{"d_model": 224, "n_experts": 64, "moe_layers": [0, 1, 2, 3, 4, 5, 6, 7, 8, 9, 10, 11, 12, 13], "routed_scale": 1.0, "balance_bias": false, "n_head": 4, "vocab_size": 2364, "norm": "rmsnorm", "positions": "rope", "tie_embeddings": false, "optimizer": "adamw", "lr_head": 0.00955, "decay_fraction": 0.74, "decay_shape": "linear", "final_lr_fraction": 0.0}
Below are experts of layer 5 (counted from 0) of a mixture-of-experts language model. Rows are named router (the router's row for the expert), gate (a neuron's input weights, with its number), up (a neuron's input weights, with its number) and show model dimensions 0-223. Each number is 50 + 15 x the weight over its row's rms, rounded and kept within 0 to 99.
After each expert's rows: "comes after" lists some tokens at least twice as common just before its tokens as in all text. This comes from a sample of Wikipedia text that the model never trained on. Tokens count by the router's weight.

# expert 39
router:56 43 33 43 52 35 66 75 63 56 50 56 53 80 66 39 39 76 51 63 34 46 27 54 27 61 75 45 59 74 37 50 28 47 46 42 26 52 38 86 25 47 22 37 42 62 45 55 55 55 26 29 64 42 50 36 50 50 92 44 39 64 35 58 53 40 51 52 62 33 37 27 56 25 51 44 51 41 39 50 39 46 46 36 51 40 70 40 81 62 54 43 27 41 51 42 47 31 71 27 46 54 34 54 43 30 48 45 64 40 47 71 44 41 38 63 45 54 38 63 66 68 32 30 59 33 78 36 85 33 32 44 86 37 53 59 71 72 41 51 58 74 51 61 52 33 36 41 25 29 39 57 60 76 85 47 39 65 59 56 87 68 67 53 69 50 13 35 75 26 39 28 56 54 64 16 46 77 54 60 59 58 37 51 46 49 47 53 81 63 46 71 46 59 63 38 75 58 56 56 61 44 43 52 69 53 33 49 41 41 57 51 36 36 54 38 43 17 45 37 51 61 49 46
gate0:38 32 52 42 58 56 38 43 32 50 36 49 46 81 61 43 43 45 44 45 52 33 44 70 69 66 71 57 49 48 43 37 73 45 62 71 65 55 43 50 37 62 39 41 23 68 55 63 62 62 49 32 44 84 47 29 79 25 16 52 31 43 20 30 49 57 41 87 44 51 50 44 47 69 47 44 41 37 48 53 47 68 52 99 43 70 58 66 40 38 40 44 75 64 41 38 48 36 58 35 74 41 45 47 44 56 65 42 55 59 58 38 23 52 72 58 83 32 40 56 55 48 45 77 60 72 49 53 08 43 34 75 24 57 51 85 58 48 39 42 43 45 40 98 54 56 42 74 65 30 64 32 42 59 50 55 45 58 62 37 64 62 59 60 54 21 46 41 31 51 63 53 67 51 30 44 65 53 48 77 33 54 29 32 51 46 45 55 47 36 49 44 30 60 49 58 49 49 64 40 37 29 39 40 71 64 46 53 56 73 42 36 21 70 53 71 57 60 69 47 58 44 35 23
up0:64 47 57 45 53 41 74 29 71 56 55 51 37 55 28 35 74 13 14 34 83 58 57 26 43 68 44 70 59 23 50 54 26 14 50 56 49 59 36 32 59 41 27 55 77 70 71 47 42 53 53 75 59 69 69 33 43 24 32 39 52 52 60 22 55 43 51 69 57 58 69 50 46 45 50 25 47 35 50 73 57 36 27 44 42 49 51 07 39 36 67 23 55 58 25 50 60 45 45 34 57 54 23 42 70 59 54 31 77 51 49 40 69 60 57 79 27 89 43 43 31 41 24 38 68 39 36 51 87 40 50 51 39 52 55 52 34 43 50 53 73 56 61 49 49 51 61 58 40 60 43 64 30 39 39 50 35 61 56 46 51 32 42 47 50 25 46 45 71 38 44 61 41 65 63 56 37 70 63 50 58 42 51 63 31 14 48 46 42 58 35 69 46 51 42 44 60 77 29 43 56 36 36 68 62 48 45 60 59 30 47 51 48 60 41 24 30 44 60 36 22 77 41 32
comes after: " |", "|", " in", ",", ";", ":"

# expert 42
router:67 57 39 29 31 26 58 54 46 53 52 56 59 50 72 39 42 71 64 56 32 42 41 48 31 52 62 47 82 64 31 37 18 56 51 57 46 62 44 68 07 37 43 47 58 51 61 50 49 74 28 45 51 26 59 53 50 46 63 47 47 43 30 53 40 35 42 74 28 21 52 59 40 54 53 53 57 62 21 10 29 26 58 26 48 30 77 47 61 46 56 45 29 67 47 54 61 44 45 65 48 37 40 23 63 46 47 38 24 32 45 46 57 46 47 51 46 59 49 54 79 72 38 23 57 43 66 63 61 40 64 47 73 43 40 69 67 69 34 63 39 93 65 59 39 31 55 55 19 38 58 64 37 76 77 41 52 71 49 54 69 64 60 78 49 54 16 13 51 58 62 25 50 58 56 37 52 71 51 63 55 52 50 25 55 47 40 59 90 61 63 21 51 55 47 24 48 37 43 76 50 39 42 51 63 53 53 33 53 22 54 43 53 37 77 32 57 31 30 43 48 52 35 50
gate0:38 00 41 62 36 40 73 61 47 46 58 42 53 55 63 35 62 74 65 40 50 63 56 54 27 74 24 55 40 52 41 47 41 83 23 45 53 39 51 37 26 42 36 53 49 48 15 51 49 39 40 60 74 61 67 54 63 44 58 47 67 52 34 54 49 35 47 55 60 43 57 51 72 52 33 61 86 66 25 45 48 56 38 86 48 14 38 48 07 65 46 51 58 49 55 58 40 41 28 66 51 58 63 29 57 42 60 57 48 54 63 64 40 43 42 35 31 35 70 65 62 53 68 56 28 60 39 49 47 47 50 57 23 58 61 50 56 48 53 29 47 35 27 74 47 53 49 49 61 47 73 61 52 51 53 48 84 23 59 73 45 72 12 79 55 39 62 37 24 42 40 66 51 50 50 53 53 32 48 73 48 45 45 59 33 14 43 59 36 41 55 45 41 35 66 54 47 48 51 35 57 65 77 28 65 43 56 41 36 63 48 64 50 67 45 36 99 42 77 50 32 54 63 85
up0:60 39 34 52 40 41 78 46 44 70 57 62 47 44 63 75 66 59 70 37 51 68 44 56 21 50 36 66 74 23 24 48 45 57 60 30 47 57 54 37 39 47 45 48 65 47 50 53 51 54 38 61 63 36 58 29 68 23 47 32 45 66 52 55 57 61 57 41 62 31 48 67 26 59 20 31 46 63 44 40 49 45 59 51 38 22 29 23 38 41 69 32 59 39 42 78 53 22 37 59 95 29 53 23 68 95 56 58 80 43 50 44 75 27 72 46 36 38 65 46 43 71 52 32 47 44 52 57 60 40 53 46 42 72 39 53 68 46 36 49 61 79 88 55 48 41 48 68 61 36 57 70 25 55 33 56 41 56 38 68 69 50 60 72 61 21 52 29 57 47 27 64 39 66 32 52 52 66 20 61 56 82 26 49 46 27 51 48 64 32 45 36 57 46 54 57 33 45 71 38 40 38 42 49 50 47 71 56 62 23 42 60 55 63 75 43 67 30 56 41 37 58 58 83
comes after: " |", " ", "1", "2", "3", ";"

# expert 9
router:62 71 38 39 51 41 62 54 63 47 75 53 64 65 67 47 46 57 64 50 61 33 53 55 38 78 65 32 38 71 58 23 34 38 56 40 60 45 28 62 00 48 72 46 31 59 43 57 43 52 33 52 67 43 62 60 58 51 35 37 45 45 38 33 65 20 76 60 22 35 37 59 48 66 40 46 42 51 20 26 62 28 40 71 58 45 68 35 66 53 60 59 54 58 44 45 75 40 35 37 58 45 29 70 47 84 42 42 66 44 57 64 32 36 60 46 50 63 60 39 64 85 73 51 54 28 93 62 46 37 46 45 63 59 55 81 56 66 52 54 45 79 38 48 44 65 73 71 50 63 53 49 50 67 60 18 29 73 49 45 68 67 64 70 57 42 36 33 35 58 55 41 49 70 42 43 62 53 34 68 69 45 74 41 69 35 60 59 38 66 51 51 33 68 42 17 53 64 35 86 69 32 53 34 76 78 53 28 42 37 53 68 56 49 27 29 40 41 66 48 51 45 33 47
gate0:45 61 39 48 48 58 67 69 33 42 67 32 51 62 49 19 52 41 51 45 36 41 79 52 63 75 63 40 44 73 30 27 46 51 42 52 74 50 29 55 42 22 28 51 47 91 42 29 49 58 55 39 65 40 44 59 46 62 63 42 62 64 55 58 53 52 69 35 38 44 55 27 79 49 53 42 32 55 24 35 37 33 38 61 66 50 56 44 35 46 33 52 48 35 48 25 50 60 61 35 71 46 44 44 54 62 48 54 22 47 65 77 64 34 53 11 69 39 39 53 64 54 48 40 53 27 65 60 60 41 54 44 60 34 15 42 36 60 63 59 24 66 23 55 54 42 63 34 21 69 56 53 53 35 36 28 76 60 48 49 13 84 20 56 32 59 53 38 27 16 59 46 74 51 44 66 47 56 43 59 71 54 56 33 49 57 35 58 67 60 66 55 56 29 49 57 81 66 78 66 58 65 51 36 66 35 73 28 36 40 61 67 56 36 58 50 62 41 84 60 73 33 65 35
up0:54 34 52 57 38 63 67 59 63 68 33 47 49 38 38 51 34 51 47 50 44 40 50 22 53 31 55 79 55 12 42 46 49 56 72 63 40 65 59 16 60 66 49 38 58 17 48 68 47 71 50 58 31 47 54 45 49 52 54 66 48 55 53 47 50 59 50 81 98 62 42 51 27 30 41 44 56 63 52 71 61 39 57 25 35 48 46 54 30 60 47 46 35 66 46 63 36 50 36 67 46 62 53 33 43 66 41 48 62 67 17 31 28 72 54 90 29 39 55 71 40 32 46 22 59 57 09 54 50 61 37 39 47 37 67 67 90 22 52 45 75 34 65 46 48 52 21 55 40 59 37 39 44 44 69 52 27 63 61 65 69 21 76 51 60 52 41 43 58 48 36 47 40 29 63 39 56 54 61 42 35 58 42 47 27 49 55 46 45 57 47 64 38 67 48 37 28 23 42 25 46 42 52 77 39 50 20 49 61 55 23 45 31 48 72 56 39 61 16 52 32 80 51 38
comes after: " ", ".", " (", "–", "1", "2"

# expert 53
router:71 49 64 29 53 37 71 66 47 58 57 45 56 44 52 19 34 61 61 32 36 51 47 47 45 45 71 65 54 67 14 49 43 68 48 60 34 85 46 43 35 46 24 34 36 45 49 50 32 58 48 30 66 43 51 76 31 46 81 61 72 47 31 41 61 44 58 45 59 49 38 29 51 34 61 35 67 50 37 32 40 56 41 23 61 32 86 28 50 57 71 44 61 75 53 44 26 17 50 43 48 52 50 25 54 31 41 52 51 63 43 52 42 61 42 57 53 48 47 34 63 48 50 30 42 22 46 36 78 49 46 19 77 16 42 52 48 56 48 59 31 45 46 38 22 50 38 62 18 58 40 42 38 67 67 22 40 53 63 50 30 86 58 47 46 45 48 49 70 35 55 40 43 73 67 36 54 55 69 70 39 50 63 57 56 61 46 50 68 99 43 68 34 45 69 30 66 36 50 53 53 58 49 37 68 51 50 28 22 18 46 63 56 38 71 33 58 28 60 29 62 38 38 68
gate0:68 60 30 46 72 25 51 27 58 44 61 42 52 53 47 32 65 47 56 50 34 62 61 67 53 61 24 66 54 64 55 28 24 51 68 65 49 62 43 53 43 53 38 57 52 54 37 57 59 46 53 49 67 63 41 34 52 27 45 53 38 38 51 48 43 43 53 91 33 33 44 41 59 65 24 49 75 45 15 07 76 75 64 65 67 46 40 61 45 24 30 47 56 72 46 35 15 25 47 78 62 43 40 19 42 52 38 47 62 43 40 59 62 40 32 48 46 66 65 60 92 76 82 36 47 71 61 73 58 47 34 55 32 54 48 59 49 54 65 57 47 49 52 47 49 56 85 31 38 61 34 72 35 57 63 33 57 45 68 41 59 51 68 79 64 39 47 47 23 53 63 28 59 50 30 40 73 37 49 37 49 59 52 64 38 46 69 41 55 54 57 61 61 58 51 29 58 78 73 52 52 38 70 47 19 47 47 39 39 55 59 79 68 66 80 37 51 72 20 23 58 47 45 55
up0:36 51 51 35 59 33 61 45 67 62 65 45 55 50 69 36 39 56 37 40 45 68 39 57 50 50 62 56 67 59 32 55 31 44 19 59 32 38 56 84 27 28 63 40 28 43 66 41 53 45 54 63 33 37 59 50 31 59 40 55 44 42 54 55 75 35 65 49 43 42 45 29 58 26 67 50 58 54 48 33 29 49 18 32 61 46 69 61 54 53 67 77 28 51 64 59 39 29 66 49 54 28 48 45 47 32 52 40 46 74 49 60 34 61 40 44 32 68 54 68 53 53 48 35 47 33 69 45 99 52 46 25 68 33 46 55 49 59 40 82 31 54 53 36 54 49 75 41 45 44 31 65 55 78 48 36 44 74 59 52 37 84 82 46 61 60 53 66 72 11 69 39 62 59 40 36 38 64 49 59 42 27 57 56 55 40 42 53 82 67 42 65 24 52 59 62 68 25 38 56 39 48 38 31 79 64 54 28 45 12 55 53 68 59 71 16 60 47 91 55 53 50 45 41
comes after: ",", " in", " the", " a", " of", " and"

# expert 33
router:99 51 51 44 52 51 59 30 53 65 33 31 41 50 45 30 42 47 63 44 43 34 47 31 30 52 45 66 48 56 25 55 06 71 60 65 35 61 40 41 35 45 37 53 26 62 37 58 54 71 69 37 57 71 59 35 60 62 56 42 37 52 67 58 38 51 78 75 40 51 45 57 43 54 48 39 63 34 65 08 57 44 24 51 59 67 74 44 54 43 55 40 47 56 34 37 42 66 64 47 53 68 56 35 29 44 17 64 46 62 49 24 44 63 34 38 32 65 54 52 41 40 52 27 59 47 49 53 51 57 56 33 43 47 66 53 53 47 60 49 68 46 54 30 40 65 50 60 41 76 66 66 36 35 79 40 57 57 53 65 30 46 51 41 54 74 28 48 83 56 69 60 50 99 60 63 24 40 62 50 56 37 56 37 36 20 51 86 67 37 52 67 24 56 70 44 85 42 67 78 47 36 65 24 62 65 44 56 37 35 45 50 53 16 54 37 43 28 54 46 58 51 35 26
gate0:78 46 48 49 56 76 63 49 70 62 25 74 49 51 35 19 68 53 42 47 54 49 51 58 53 49 29 41 46 61 61 42 49 45 61 45 47 55 40 18 43 65 46 43 39 42 49 52 27 70 62 36 55 60 54 31 54 44 56 45 60 70 49 17 51 47 59 77 54 49 33 47 51 54 17 20 93 31 38 45 67 48 71 44 20 51 74 33 44 63 61 43 36 78 57 50 78 53 17 49 40 47 55 26 75 64 34 70 51 62 62 54 26 55 58 29 66 40 52 57 54 55 53 31 66 47 38 21 26 65 57 56 52 38 28 77 67 36 21 34 51 29 32 69 49 42 45 60 33 46 31 30 52 51 57 33 48 37 61 23 59 54 55 29 55 45 47 56 57 53 55 46 67 59 62 41 50 51 48 72 82 37 71 36 63 48 23 54 36 65 15 78 21 68 42 44 47 36 65 79 50 38 48 63 36 36 47 39 24 49 63 17 39 47 51 62 50 38 62 36 83 46 33 42
up0:49 24 17 49 51 55 65 57 66 38 83 42 37 45 50 35 57 24 37 63 79 35 48 75 32 67 51 35 78 52 59 65 42 60 23 48 66 49 55 66 60 48 17 68 55 91 70 44 75 54 67 75 79 59 39 55 39 61 47 50 33 72 53 61 63 45 59 48 53 42 21 55 20 28 32 50 44 54 66 50 48 76 50 35 43 48 50 53 43 62 39 45 40 61 48 42 90 58 49 71 53 25 30 49 41 62 33 61 28 68 44 39 30 32 28 45 52 76 84 51 32 43 58 33 41 67 54 47 50 13 35 57 73 58 64 62 52 20 44 49 52 49 46 41 52 50 63 73 34 44 56 59 30 44 66 58 53 31 52 46 71 42 34 49 62 63 41 64 53 48 46 52 51 61 34 74 51 48 38 31 67 79 65 40 79 43 41 42 65 36 43 70 42 47 55 52 58 58 28 69 56 49 45 46 60 40 14 75 32 66 50 64 55 48 27 38 73 28 57 59 48 62 26 37
comes after: "\n", " |\n", ")\n", ".\n", ")", "–"